Experts of a small language model.
Training: a variant of Muon for the experts, 303M tokens, 9235 steps.
Below are experts of layer 6 (counted from 0) of a mixture-of-experts language model. Rows are named gate (a neuron's input weights, with its number), up (a neuron's input weights, with its number), down (a neuron's output weights, with its number) and show model dimensions 0-95. Each number is 128 + 24 x the weight over its row's rms, rounded and kept within 0 to 255. Numbers have three digits each.
Before each expert's rows: a language model's description of what the expert responds to; "raises" lists some tokens whose logits its average output raises strongly, later layers aside. This comes from a sample of Wikipedia text that the model never trained on.

# expert 53
What it handles: Auxiliaries, modals and verbs after pronouns or to, in narrative and quoted speech, such as do, would, could, be, him.
raises: ",", " also", "."
gate11:133138137106124112129135101130110134148107103151082104083143152107155128134106116117133107128139165121133085143156140158186131143150132125145101119133118108040157103118112145154127109127123106105150138130140147135154079090125119182117096129147147137116135112108097112162110135161118139150
up11:109140142166109168138098099124136183122130143116133127108126094090125092103128129129138091141095111111101118107120108126132125166136080137172142157139098116134128142137146097114135102150136184147147162158105137110119132091137092163152080132110113104144167133111127097152116142141146158133
down11:156084070116138110140133137105127128122130124096119120121135146127159111118162115155157105131111161113129165105164148082154110141144106117108148136142113154114077122111136124135147130071126149105125149154121141109142097123149147117112118128088101139156141128097150152196151090074108134133
gate12:110116164122132153124145099169151134138131135128124143154146109104112082143092146097158109114104152127149133115160109141154126159167109117157165131141155158110170113122136120148141140168111116130138097141129157156143076128131148098137141103145119107089113115130109091091105135107116140113
up12:115134152161088141109125138068104178119128111108170116093145124131134105140091140105128171097146158148131137139164180112122088119094089097138116117091110136122059136147106121120093103133122107153113167171118105146164102144131139110128109087149160133192132119115124115136089132131090089174
down12:155145141143113141111117123116174140104149116071122156131125106089136106088136117116118137120110134139116128129081170087124150097156150095111158122144160090164141087100111143129132183086131138143157150123099105098108137142138149095074118105153100114132148143138145109140096125162130140125
gate13:105127110115145155110124127137119143123102132097117144128110154141152094160131133132157089124143131096105168104135093118135114119198130141137096109100125095117129091127121165147105104122116148108134174188155136133070120057141180121150113120146127116161111121131117111089138110151169119148
up13:118147095134119139195133220152126104108150133088131110144083112109162116089092144092124134095099115164119129142122118135117140179108149146143102145079135168146156141122123121119121135105143169131126113106171093128126127117085140129146099111083114086141141119163101172127160124112108125159
down13:090144078092155115124131125128141148127120116133087140131131142168176106139142134125068110121114166108142197123110105110142119113123130099129155129142138089119105122139130189112141091075136129141148118128073106113141132114090152112128131128127088116116156129175140101119118141086135101143
gate14:118157126140071095106127139122138171095144080114101099115206136114111127131124109141121107121110147136170150144180154114147092141118128129142113094150119136111139161122156140130128086135173129139146124137077151162128108154136165078114118104137138103153131118117122146110112121138143096073
up14:161142116162101165139103119150105163099120146171140096114157141088073127138124134138124139111107123060108159147159165120154125108132116127141092161134132153144119121114112121146111089138165113112122111153158133189131086104123158101163114116157117125122151152127144138155128168168142092113
down14:096123097111158121127121137148096158113127126132118151135133092102106142180121101125104101130091110150105110147141122147114102105158182133152131101125132131123103139151092082153142089146155125150153156116157117130146167150139152098104155150135135116186147124123115060081134135146101160151
gate15:112139121079155127095157147128093143122157133137109166104134074148147105136131105087148168135176112157115128129170103143097088108149114114145091109144137118155126072123137095140104187112138130139092140111132140141153150139110139151139128130118147141112112172119112146143143153135166121135
up15:130152100122095143108105120163170125107130137082136114122140158109177104166088102107167105152134107110101116148114143167114111176127158133183112161114136139077135133118137164131130137145177153156157142090112141093099135101160129116111066110149132115128090085167111136167143126094172125079
down15:144119105180125107074108093140121153135113124115109097157111163125111138110183154147156141089096123113137119124130165112137112092157094136146100169149125103074125067125098126107111131134119092152131096110128157117153120134131120138138145172129143125086061135143168110115152188164117103100

# expert 54
What it handles: Closing parentheses, quotes, percent signs and closing == heading marks, often after numbers in tables such as (33.8).
raises: " |", "\n", " (", " and", " as", " -"
gate0:132177096141127113148152080120142150129123134105140126174128091125107106142111132125114140126119111143109110135124114118148106122118147160112113139122145144134142161089129127159143137134119140150146129122200147112114093138029083090155095127111115117129134135139112141103121085117122158149
up0:128156147107112124132141133167121097127137139083153114129108113125128151144083120131109161133103105150177070154117090154138166145104127100099106102144145125123131122178139111149129123126095130119164115111140132130156095120098165104094136144116118112141105074122121165103104075133089108146
down0:150145135144141084148150093124115126132092119152158157160130136113121135110162121134143137102123144101118113131098150109106142093126113114177155124111102146127150122102124132128082178086126117145132150104096085114125192154117115123082109103096144153121180109161155157072098155089138125135
gate1:082137189132155109167113110130123121085126119127087095130135110111125110134091135120165127163174123139126143117175108179102104150067173087132124159154108120152118137153133121142164148121121146078104103129128110116156129154159127151125118124116139093131114136131134191135140140129133126148
up1:149101156102153144106151153147112130122123135117134131085167105118183096120106097140095106120121137141113138151153132124091123164091100124113101149113105161086101153096150171130106118173143143069153129108154130124147098106113134117143107119112123127160130115191110124133127152081097143101
down1:127135113142164128162107154163140134150093143135175107120132140107097110115118139083137112121135126135109128133127168102138152129126107139114127135123125133090122117123127139183104147099133106151105127113125125137147134123107091091098132134101145132126166156125118111139159159176165091105
gate2:147167138121178159142107111103127137122116157129107107077115169135132139121137149078144083143095127127115142140129159085124142172083081160128107133115132132140113133115168157124153100141113157133151135090159125125114096140126110138132091133106128113135150123113112141108119092151124122155
up2:117151157108127141172087153108117092163124125165143117097144118130144123136127140131137108110121108137060139095143114110107162105084121146078136135118136109162118135155129149123103164127128149156131116076171149139108139149139118137179131137082152152120142126097152107127118104077139122167
down2:080113143150135100138103163094145118123145136189120138145131130103122100146095167167137131094116161149113167205091155115092131124145127127102167122151156123103113114120202107079123114128131145103132120112163150118153123143146101129108124146134138100113133160117125137136193157163136150093
gate3:120140140125142081133201144107099120104100108132117117131141141161161120124134152098145099154145132111147124118117086170132085136181147167155130119107085090155125132129121133125129140135124149125064120140156112117130156107117132076111086099180141081128133125137144140115129148144140141105
up3:104161139127118127123130147105107133132110108116167086123147117108143128088123104117136146159111137098114114135085120151129151163139137144126123141159123140148096106127158121158106124108141115131119144178157085133158137114127130125091158175130163090175164119128106156133148135075115136150
down3:152121131138109133154121123148151128153124151143156102076096167122145143089151116131151124086152135148069123131142141103141133116137085122120146115085134141133110101147130113152181126119096094130119105159113119136126164108141101103109116129142110136131116168092110113094144133077106142143
gate4:153086085125131150185151139109112113130143117152068100117139132117104142151129143157093127119077137152132071137129168122117074132165086110168132154143128166139106126123139120144150102127141175133155155127137168128173115158102111096142140132099138128116133137105165119108083135135081127167
up4:128141165136160173122108094130114152110132116099160152151121080120133095131141138099126142134154136137073162131177118130120132162127177151123110102167151116131131134107140113143111082113163137103127114158125150091131088141093128135153100122159132143117097159083172135107139102081088138097
down4:122152139149138131121134118139140210153130122167129174121129135139152079122094166145110133128115151112162090132124091098100126123106149129130094134148113134149082132114111126137122101136144111159101084166110136122120128183133169133137123115070138126149152098147109127149136098114130105079

# expert 16
What it handles: Measurement units and coordinate letters right after numbers, such as ft, cm, km, kg, °, and N in 38°28′45″N.
raises: " ", ",", " and", " \"", " ("
gate0:150126087119113116118132150152133159137119160106171088122081152107103147165145182086071138109153135139120158133140107162108133127109088123134090120131114138115135132117105152116078149099127135134134109084138115136172136120130171103121139101146130135153073149136181104142124124145129164068
up0:095127094158120144108137118116102108116101118113142136144133152106095135117135169096109096116110180151148128086167115142153125146126104140143110153081162107153135089183087174103088143130125107110122106107128131111152116079168128126091145127090118112117130140194146080148148112131170116122
down0:158134098106113151137137167140127119087141118133126122120141172132125108109064106151117139112066110109101117103119126101199186091117109146099133126147102136121167168141112153119121108085151090146105125144135162142128132151142124201154162147141110132113096140134148122111136120107149127136
gate1:091112115125127137125107158160126107116145132155147113139130126150154134208163117111103155161073133143135118055098168110133090091129128091117148150127117131151131137152118108074129120102134169094135108122128107113133181137135118081206125132144097127179145112144129099163141109153146165157
up1:123137168088113121099150113108138111088097136185130132107091144155114153104135157160149137111165113116184098160121154110113099126133150168107113120167108131083106152108119112150125172125150154159142129107153091130117190129148136128124121108110118070105136107132134152138121161144111098093
down1:136139098114131127156129124120115100102126146121122135137153120075161145102090153174096152116148160160141117132078143154117104123102111100112115123117135139125109132129120114155138139131158073146101136139133135165162155132106115098098113086135154136148091109140131164159112113091152169154
gate2:130160106091040138149168127109106123099155162146130170138092145145121101137148141136139129170115149138142091118156165154123166129151128122119136167141140085132149142098123117121151117115114106115133123163141106134136170156119110156108166131140105125130118129126133133113068129152125122141
up2:112170128131124136141151143176111127108121149142144121122111155087176145134153110124131124120105133137119135142130132125133141177122127145098052127114145128138122109144150105106120172079154167093065161153129173125123127099128152060141122138128102128118149170134102148130115130132154140118
down2:124167118159131142096106105167104133140141125125093137124124116132114111134125165154147111137136139097139137124070160114132135111122090127146143136159105131103127076148149143130162148089119179144102150138124131153101115157110080080145111138138138135148093137137137155138104139115114113146
gate3:113137114112113123156095133107117158102160133201146110147134129112161186139121139115130127121107172133151141131148162085077139106159099163124133159143122119130103129132135148107152133125113157119120159080107177097116112135099111125130113161115089126156119143157100108090088170111107108097
up3:151091133102110121130156136142140134122168107153144164145118125117104091091122152132159090094119108120136116133140150044125105153089092109112103119133105116102151129148172106151159165138152099135109113112113114139082118142130125133163131138105169138141143109157167153156124138155130152090
down3:113182104093156109147161108164128109088128109081145145120123124120150128134187148087120145127086108132145150125113162070099163112154142103108156109156086106110111096129122190104143143147101121139131135126117141150119127080139161125160147094143128137110162124124168111147101120128153114100
gate4:175127089112148099119126130119129167126118097167143110130144103131143112105067102108148142074066145137141128070154131142128154162084120145153124143108112111083141104115150118133116149164154096134132130077124158133167104130155117104114148136111151168131130136143167114135092125131172151115
up4:129140121138134112123143152147147141113131077122118156119135172108116186124099141122128165077163148117150128114139148121119162130145136106109097142135151102078146171098134156124153116154109102147148167094115126109163147084103141082146159091116120156079109147128138171142134104142133146107
down4:140114133114155096107102097163139164119138143117184142113110183152126120139148146088143120125109141135107131132145114129097102153157145125076098134096158138124111129148134113091131114124153147156141085120084120148118118108135129118118141104139131142118124147185171121113041116112120117151

# expert 17
What it handles: Blank space token before a number in stat tables, such as hockey or cricket totals; also the space before years in prose.
raises: "1", "2", "0", "3", "6", "4"
gate1:128142143140126121178150124151115123134103145157132113128102119091127126107116156145109114141153140162084140130163146184137150104115123185119137115155100122120120094104148113167144100086131129136129166120089178110151166093139121119128123077149154137136097143104111150123077100157126158097
up1:102142154140137151162133136157074151134111114105120145101091151131137144090104134084085149147138149089134147105127131164146116122131129071091087169106082098142123175115131181125192075154116142162135144103103143115156100132142107132114154131141094078121145168104137121118160154137133160130
down1:130137111132062103111139104154104134108143137099146086135123098135147097121156132100108185134113153118128127184108109140154126128123114103105146104102173093159117108149138094108088134090082130136106153152137132076137165077186123142111083125189143107132119163115142136131132134137148145144
gate2:109097107115134100148138112140137135171128145174130154126160132144128151161125120130097119112095122163129116113174134103075073136105140125167110127100134133101175080109101118136166076145129106144120164179106149142143115117132132146119141142139130150123095090174099185141141110096137107169
up2:144118108148130110118127158092157131159103130099128104092129105105087136161124150151086080136095155168147121154136123128141127153179156138151103091059140161156085122094118104086147109137117177090141078154124135137120163135121121098123107099111169152120098213133144141139136137161160139103
down2:144133106111141101074137101127130145114109117146166080150163138115167098155139075112090097129141097116103154150126074111168123102158122146129114094110155142171121106153145137108124116104157127114173070112107137117111089134123114114125126129151170172126144104135161099092103161144136138180
gate3:120112167122116112148107146126130091153123149094117147186130143090143118139148098149113136159120150175169122127129149142136109139121108132154152163132133145169155113167132128162130119080068117138158092114159152127134101119123143189091170143073121132112123143147127107119124105134125165109
up3:146122154153128125171167098104104136133130133144177148115131083133128150115143086105100129058108140125164133137122136095096121131140123148133135132117127142171106144116118163140088134151153134134169126107127147104109131162135138126141159120109155122083129132108081127164129127128090161103
down3:163099099116163122102094157120124093056150151127118135137136117150118121080115141130150101140159113116122103128131131119137114138118143121119156153129107089135113114137092144131099139141157114092097135168148140169127124139089082089146168105124129125159063108131163153120091136109109124145
gate4:125167111143105144138101112167127172101134145133150083090130161131156140120101095115124091148149118124112163126166146131146143142119151147128109159138070108119127140178113149101147113131088177142093085116134132148174172126173112143115158104105161158076156134112115178138117128139135143164
up4:127098159126108125145149108104155131156162136101150146119149155134162143102117110109119119112148139180122143153149138152136145145164120174131147140136069138124153115144114149079107091141125127173115067120137110121128143145145143119145179131162108118136124067132108090150155111127121148133
down4:091151137097119138124131100109177145177136094122127138144142091134103120122147129176085129139109141122138124122127142078124136142134149121122109148113133122110155109125075130116124073143136100160084158112143117144148141093126123145140110153140113108131109132117154142129137162154159125117
gate5:127133127143129162166107094123099129138138186132121112092114148112148113119127118111089091136132113103187091107159129169164126150128136151156107173125113149142117149113091140150095129115126155170103119099123152171156154092059176153126094096119084105144143116108137151130113114115089167140
up5:131118162077159148079124127162123174143118161097149158115156106111100129162096138146099141104107157105111136138152150137115135116140152098122075145122136141154167127182125119088171149166128130139147119104143106178067138112178097128143113144149106063106117112191153130131111131127146125088
down5:115118151140160119122162132129149164128115090138178134093138137052123140185167125139110106116116137142096150155132073151097097157154118136148161120128150127108142082172115128106163134195138181103102141121114088122131110142136126179140130118141135149084134099134062074120111150116137114119

# expert 48
What it handles: Prepositions after verbs or nouns, introducing an agent or object: by, with, of, to, from, after, against.
raises: " the", " a", " an", " her", " further", " "
gate1:125133121165155102152182128114082121106136113133101126134094118145134177103143124133120131111171139122107104110098145143074126113149129159147122138142050149105124123149112170120141092141151168131076128132105136137093128128127136127109175147135117133086106101167076153129152099121087144161
up1:108111156123123116114142143115125099126125152092166104124205101121155167059170118148078107147137145107128138101086136164097130161132129131128171137136088127178093111112137180138144110130139114108141105137098120114115135118166160168122107165112125134121115110149086133121133123149131155114
down1:102115132081105125138127129077113153134178107104171127127172114100127083098126138125092155114154144120100175136095124092128140128135161122119131134110096131112134107117177128112174128113096144138114143122124092103166093133168147096159129161073110163143110151117159094159122083167130168101
gate2:109131126154095119130153131069132124134104137136149111145126158135101150148178172118088132128131111072125114133151109163131117132135144125156081177153123111145118116137122149117127118164154141111107081149147144138084169125145125173161120137105105151132074089135135137132158120130144162147
up2:147137125121126123139109162152127146146093129126158136115151137150126180101134119138117114128172162136168140132133139148138109172149147119092107146109122123146126124139139086104082080098135115092133120131102116101123119122171129153088110141101106114133133155121095135058154171137132136141
down2:138116125146128155137109129175137149103127169125162118128168167140139115124148122147149120151161099133118171133111149135121111158156163122128100117087102105141153134130111107103142086117123115105173138141114067148117159127137107091101122104164134098117139163124101129159140141145125116132
gate3:133112143149136113143123155155180133113135161122139119165143081113115065100116141135144130116106143134118112133141086164148100152144070145138107105107118118122140156085113110158162128135118153138121127152102126087099124136149121137174133103123162154152082109157135115162100079126135106120
up3:145152111138146102131108130160137166128098097166149170155134097128126109083089152125102105153131094165090099148090127115133119149141109138116088113129127161152073092115142147142117108117151121122161161100116127078143093105133159072145102138089091146161134159113085111119112115127177092122
down3:159113133140086115112095100125088118128155121162132118115130132157148089154152138113131087115099117165122087123146141156122105129167183132073175126109139156148120096109124112088127132137130106152112086134107103183142136115115106122137167106151117132111146127115159129110141105137117125123
gate4:132112165127103119131125126138099129165121157114116112133130120138107161114134148099098138110150128137127157110119140146175090112158101140132087108134100136151141145202104096175135096152119127120137084087111145113101123074164115140133102104129102100155086149130140128132122152153146138112
up4:121136146090093141109115105139147149105119106169144115114142139125117123154134159161111147123135123091087149142138111128078066174165113145137143078134169125118138151113087132120122162136135063137165158129132174096137159128126133105110144056125148134124120161128153146144084074132139163116
down4:118151139121131129132134118112116204188127098129181102106150125121112135142152151154075153086141093089135140106113141132079147136128124138169067112117157112157076113146147159138113147119130159114102138122144149131120156134129154080146142113147115122101133132139140122131117132142146120093
gate5:133116108117195127100114102154147118148128126106105112147111123125130141176103167123113161102144090113110146156125111120142117141156133149159160099101135154154162129141146119109072122132126120119138145099104168109153160170111119080104132137082143151105127153092143137138105114163136128152
up5:154093149120082134114119141160159114107140165167102177174109143127126126145144127125142128121148157129074090124118130140149103172139101159164145156143097141124147199131130132151142144200148168181138146096128161113099124135107112124168114102114085101142117141118107131163140124131131089122
down5:137140155145117134101136125125114138120143131118097114150089127143127137118157133119106139144133099132126100100147103081172137171124081145173168148086169093114102138109144091136065137174114124161102142085132157093165151144154109129137080114066114155165120118162119124154154153118129141131

# expert 62
What it handles: Month names in birth dates and infobox fields after "Born:" or "(", plus table pipes and colons in sports results tables.
raises: " ", " two", " third", " four", " twenty", " a"
gate2:140142111111123125164130120149109164090090159136123118122147070163084161118130138074107110138142097115157139126129156174137159117176128118197146095119136123161127145118124141148148154143100128086146156130122163108116128112123108160167163108134142139130128162123141157157096082150124091147
up2:116095103100117157155080124133150156178080142095120118093163130156096114105124131093113163121129121120135157126137144150109122161127158140137170154119104128124101106133074125151144144115107122119145120141139167102139106084133159121127144162099124152128127124149111143163109171151098117130
down2:184141109115137145127135132158117187144136093101122128129124178173095102105123134093123153120121102128102120150121176132144132141160145107140070119141113111146166126106159141125151173148112100114107147157138119103131118130126157098093106134125119115136160114105130122132141076156095136158
gate3:167134134136125120107121143135143129119112101125147159117165147083161120118122142104157127089125140128156119141104092162114089141146178099161132111131139138126082130146144104093119173165166114195173105167154128114140122110092111121127126140104104109137116135127118128145126105125154136163
up3:113140152128127168143159166094154145122151085127123119166137147153121135171139151134163078138074105144108145118161108132119141148117146111148106133114132162131099112120104102146125117137147126144140110165141134105160130131122133140052121114117108173121126103133070164146183098115118161125
down3:156103124100154097155152127110167138143096123162177121131115117095158169196086109131137147134107149150128125110116114116104154133116127183116092108145123127117131119124125141133137135122124134120156150168125072129131138106100108170152168114154147131101083106112140179120176146108127119138
gate4:160171126117116112131127127135100110138087120159124150124117095140081144098132144134142118112117160130097105160161126159158123134145098143134105106105070117140126110127095113118131139172115166135135120140147113120145132101095133135131162102139128123141136111177134162094131100144119129165
up4:095146132048115138089122141099152141107155104151113091153127114161121088066113134106081101147138144156157124117176110151129129110153117140129104065129114123131146110109151146170120129132132129177134115128124127134083069095106109078125111135116174126133119142123135120123135148113177131130
down4:100133177103105167096105139109151117136142100122160179061129161123141171145140106138142145134099095118084122122152141135141096115149129115102137131103158117156128127124149078138177151132132132145109124140132102135128124141140129126099118117095132158146152163143126146155097192118151133169
gate5:139113122164126179156146126093139142147075129132122104083137124111125119129120132129199147125151100151113088131128071146158128103116118132181117126132148082095099152151124102116174122102101147111127150145151092141167146153088129084159103116107120100132151133142131091107101129099140142075
up5:121112046129138080133136145151081120174134125116108097103147094123118105106102123121104111127135133092178116143141130119174152167097155160139125131139127130133110132184099132121112124117128099142129117112095095129157168144113149116108136150105146106143149194137114184152104164130112113129
down5:128115143100107096127177114147147146116112136110150126137103118118101106137116134103117124123121112113099113127099167143106164096163167137123137095151081152126127146130106076082194164084133115117126153128106136142134142180147111144179144128099162144104121113149116130109148149101129110125
gate6:156144082144130141144123121133144116154125091122133108178119116134105122134162134087120110129151132161109109135099155158103205132148181121088100131131158135083155138110162171137143154140136101108120116127157180117151157112146128107159142176094116150137117136147152139127119145148170120116
up6:167144107105098152143112123136147150116122084137110152108151131106153160154140118132122147113146135162161140126186133093159128138094166177169092161155126121141103123096085160162143113167141124126127125117156118149127095132097178096186113122083171146099132173113104168123114133161127118143
down6:125098114139134102133130108114130152165147096135141112096078118128143121166105166185117075122107142121171130154102143150095110147131118151100083119104107090127134129141129161138171123174083087097107160144152152144146139114150179121141120106118130139157146111109137117123165095153127088138

# expert 30
What it handles: Commas, including ones fused with quotes or parentheses, plus which, but, although, where they join clauses in running prose.
raises: " and", " but", " the", " as"
gate0:117139104157123113153133172151166143147126181090101113103147114140117121120115176131102134132096138158167106132140151136165104127115127156165097137126129133098159145131087138083117050157110072148157097122140080155161163173123119139139131124131095098130106146094134145144128102105111106091
up0:124118131128135164113174109141116114140126119141145141147106144129130095159120120124113135121129114145096135141171138097113106133102101146101178138148112132120086126162122086119129134149161136162106116135088121162126106131092171128134107148121145158116127098172118137142113106126121126151
down0:147154164118137122160136177120160120137132088114110145106165131110120104108152125133142126129120150105118104141174125112183110111113191091105137161095166143126140173092107135138123071131106125153093091068097122132132114085135160145084119152127118129119157125166134128122156118140125102126
gate1:141107149146129138158140153165141124120132085133116120112101124166133121136091153093146084109159128099112198138185098134145135120172130115101133104110157105098131100116084135151118167152107129102089115102138131128112106155084111121132084108134100148168139112186100146191123119143153152114
up1:139109092175135143133135116152092086191116127134125131130125136132122167152129121092092124089093083085139145155127095153136139125152100160159088118109139134115116170174135102124107164117107139130131131123101161150124153117147148105133163123109181152085153140119144138086103083104112174169
down1:129139161155139163119115139128129106110146134092133120168144146114126115112178119131090105130142116127200148084137138126190134114134133149117169156123151132160095130161160086130127116108120138167121144125107160090123149123151090107121124132131150138099103141124136144163075179153087113159
gate2:119104165142125143105173108127099134164101061135157107149152106121149128135139136129155131117121123116127127135114145141122144108146119163102098095184139094094093155112141103099122148149175140132102112152138128092106135124107159155084131166139137147118146139130083103139162121111128162150
up2:131145104137099117152157133160144140099115163124150141143117099127126102114185138086146119099093142093105121139125150175125112154114157139112132116131132143147086127158172122093091083126177100171119081169149128104172143090133105165143111135136151125119097090149141152146102099091129124158
down2:102106069131116141112116135116104117114182176109128151087146148097121127137102108114138137121128142127119157098117154083136138088153172126111163095116124133184138067122153157151100113138131139103157132100124133164097089133120123117085129103142101175135168137110130146148167086136137132172
gate3:138088112145096137104137142120121099145127146102150142117121123119134096124108130092135132097165096118120097108110120119127111132111129157099099114167110135121160126149109119163143098135140138147150132137115138157125120127151132161113189089091172144132099131146116110154129113160153176129
up3:112131147089122127138095100155126165144124122131183102147112130110115100141115137120139154108128087124086120137118148150109158152147140105108151167094122124152114112089109163109130096115127155111149155158103139162147130144136121137102115110111148104145125103065144107109136178089126080121
down3:176167142144157070121134161131183139139090138159076126144130144110143087143133129152122174167100138140156157118159096108127094157148145096126120159086172117137114154110127117097155172112121141126171162113141116125154145127128140110137098107096152145141151121107111126131138144088121167099
gate4:124105156121107124143162114138158150107100101072138099146134157106109126096107131146127151186076104139146130106127109130150107127141090120119097111131094140162130151175094148112119156121138144142131127093193135125170102121113145165166118116154139100110112114152149135105135097120183129173
up4:105145111142093126132137120152108110122186132108145080110128158139148139136108152127114155119201109138095140162131125122150109119138126134127128080124131147147130135122113141139175089121143129143112125150139152151112115143057170123123112111087134115107149137099124122091179143137146110096
down4:080156132166115138114100161134134163079185175124145103142135147101165131093140133102140166159134156112115123131148129141154141128168090089137162151104107167134131118133125113124096145147128154178111114144154101078132110089163114143117101128146116104132166093120130116122098136157141128143

# expert 21
What it handles: Pipes, dashes and line breaks in song lists, chart tables and album infoboxes, plus words introducing titles or quotes like song, titled, episode.
raises: "\n", ",", " and", " ", " (", " |"
gate35:162159113152149103112166148188134141146120118104167121146120121115128116141152118128150165119139144105125090122149104131158126167169150107111072103146116155122139161140139128138150112083155142093139138135149110145172154121146139147147096105130114174145111180127150154103124089121132111092
up35:123147092118127121152126083126137142116117105151123103080121133150127139136120091121103115167106100156124147112154152172124174119132180166163131130140100134105111136121139100113143143164110168144176123125166130103099094120119114118097155168145091140101136138121101102110111145112115131117
down35:152095141089158148048113151106148164150092137127150155134147081115105087128162150099136106115176118118125147125119128119125108113133150116135105144079104115142113148116175106123129119140116133127159116076146113149129162111095134143124118127160123082070138108136138123106162109124134092145
gate36:131124115106127113157164157181144168095131147108136109141122145163158120164101185116124151138122139104118118134146132097109153149137113150135192158106099122124153118154124112136094123117152113122119117090107104122160127129165119128166124154103110122142115140128088092150128128112160137164
up36:137122171106110106123165147115185133133162104134131142145168101139151110139078104106142102121129083117132123162076095135142136164117111170135152147135141115144098102136133103127110153145124143146095144104090144134144103099176145105109138175120116113116120135166141126107151124097103158102
down36:110104132131168110143148105104112132103166109102124119148128115129084121100129101098131134134133196131121158128102130147118172130106149134150112102153109105152094168172125110135133120155140156167101121081122084134167147096110135124120125178145121127125153097086157116093132161159137124144
gate37:152140135146141160133147124156106123112125113107127125158110121114150087125103162166157089109103118107129131107151116160100060096157137154147136118116112145131113129080186154114127146157147105132174092130126152134086133130134166112168098153135114103132134098162137130088170122145111174148
up37:155088163142158108100142140163091135094142070173132105154084107124109129137133086141119153131129094109118099138145137131121120116133184146117098142081135134126109119132136145102123144166111128140123136135150108156110156191148134133109137150087124128142128129175133182106096158142075139137
down37:098097128140086133114118088140125125076123105112156138135097167154107132137158119156158099085143100143106096129139121129099128071132121138143154123130120179095182135134165103171123138152084124132153101129094134095131114062116159170136124117142101157159125108121122076113118143142160093150
gate38:127143147125099134146119134111113133135098124098121184142125099146128162171082139109143141108102102089119124120138113140104108143109142143148053138114126109136155149106168155158142097169144140086114137175106139109158141095116142162140060126116142097107103142173134135141125142123135096121
up38:139107139181121137112151137107129159154122169088126088132112139087170152104108120135127140106100146159133135138144135151125106119101109174064115163133105154131141156144107101122109115074120183167139109108116123134110126136149150097155158124133104099159154144092127135102120134127134164117
down38:130171170130094105184146100119147132153159156138136094157103187106128125108107143097138146109100137155123147095129145154118143125127134108115150120114077133135115121133127134143114150142107146170105157101175122127156108154136103081141119093148177113163153137117108151142110120123112137180
gate39:189114153055118119134149156101123151146163181185151172113123151132126107139101147086140141089121104109128103129158121123112109108123127117158137105155140146134175144156078129134142120193101098094086117134115115108144152111112151114174118151128104143111157087104131089134130115117123142123
up39:124139110125104127104095164105124106085113128132119068174137098124164144166122122134104126110070110097097112165141163111106142101136148143138128148136114143133119115118128144183101108143152102122135105142156145142139100135112146142169145110158154129170121108133137144170138159118108116143
down39:157104129098139144119170106128115122088150106134129148128134105137136156125097132142108128126122174149138101134112117134160138136153124094152143098152114149127137109110171112153107137130123120134135125105098126100144180104132190117124122153117099129103166113088112102107072144159128118102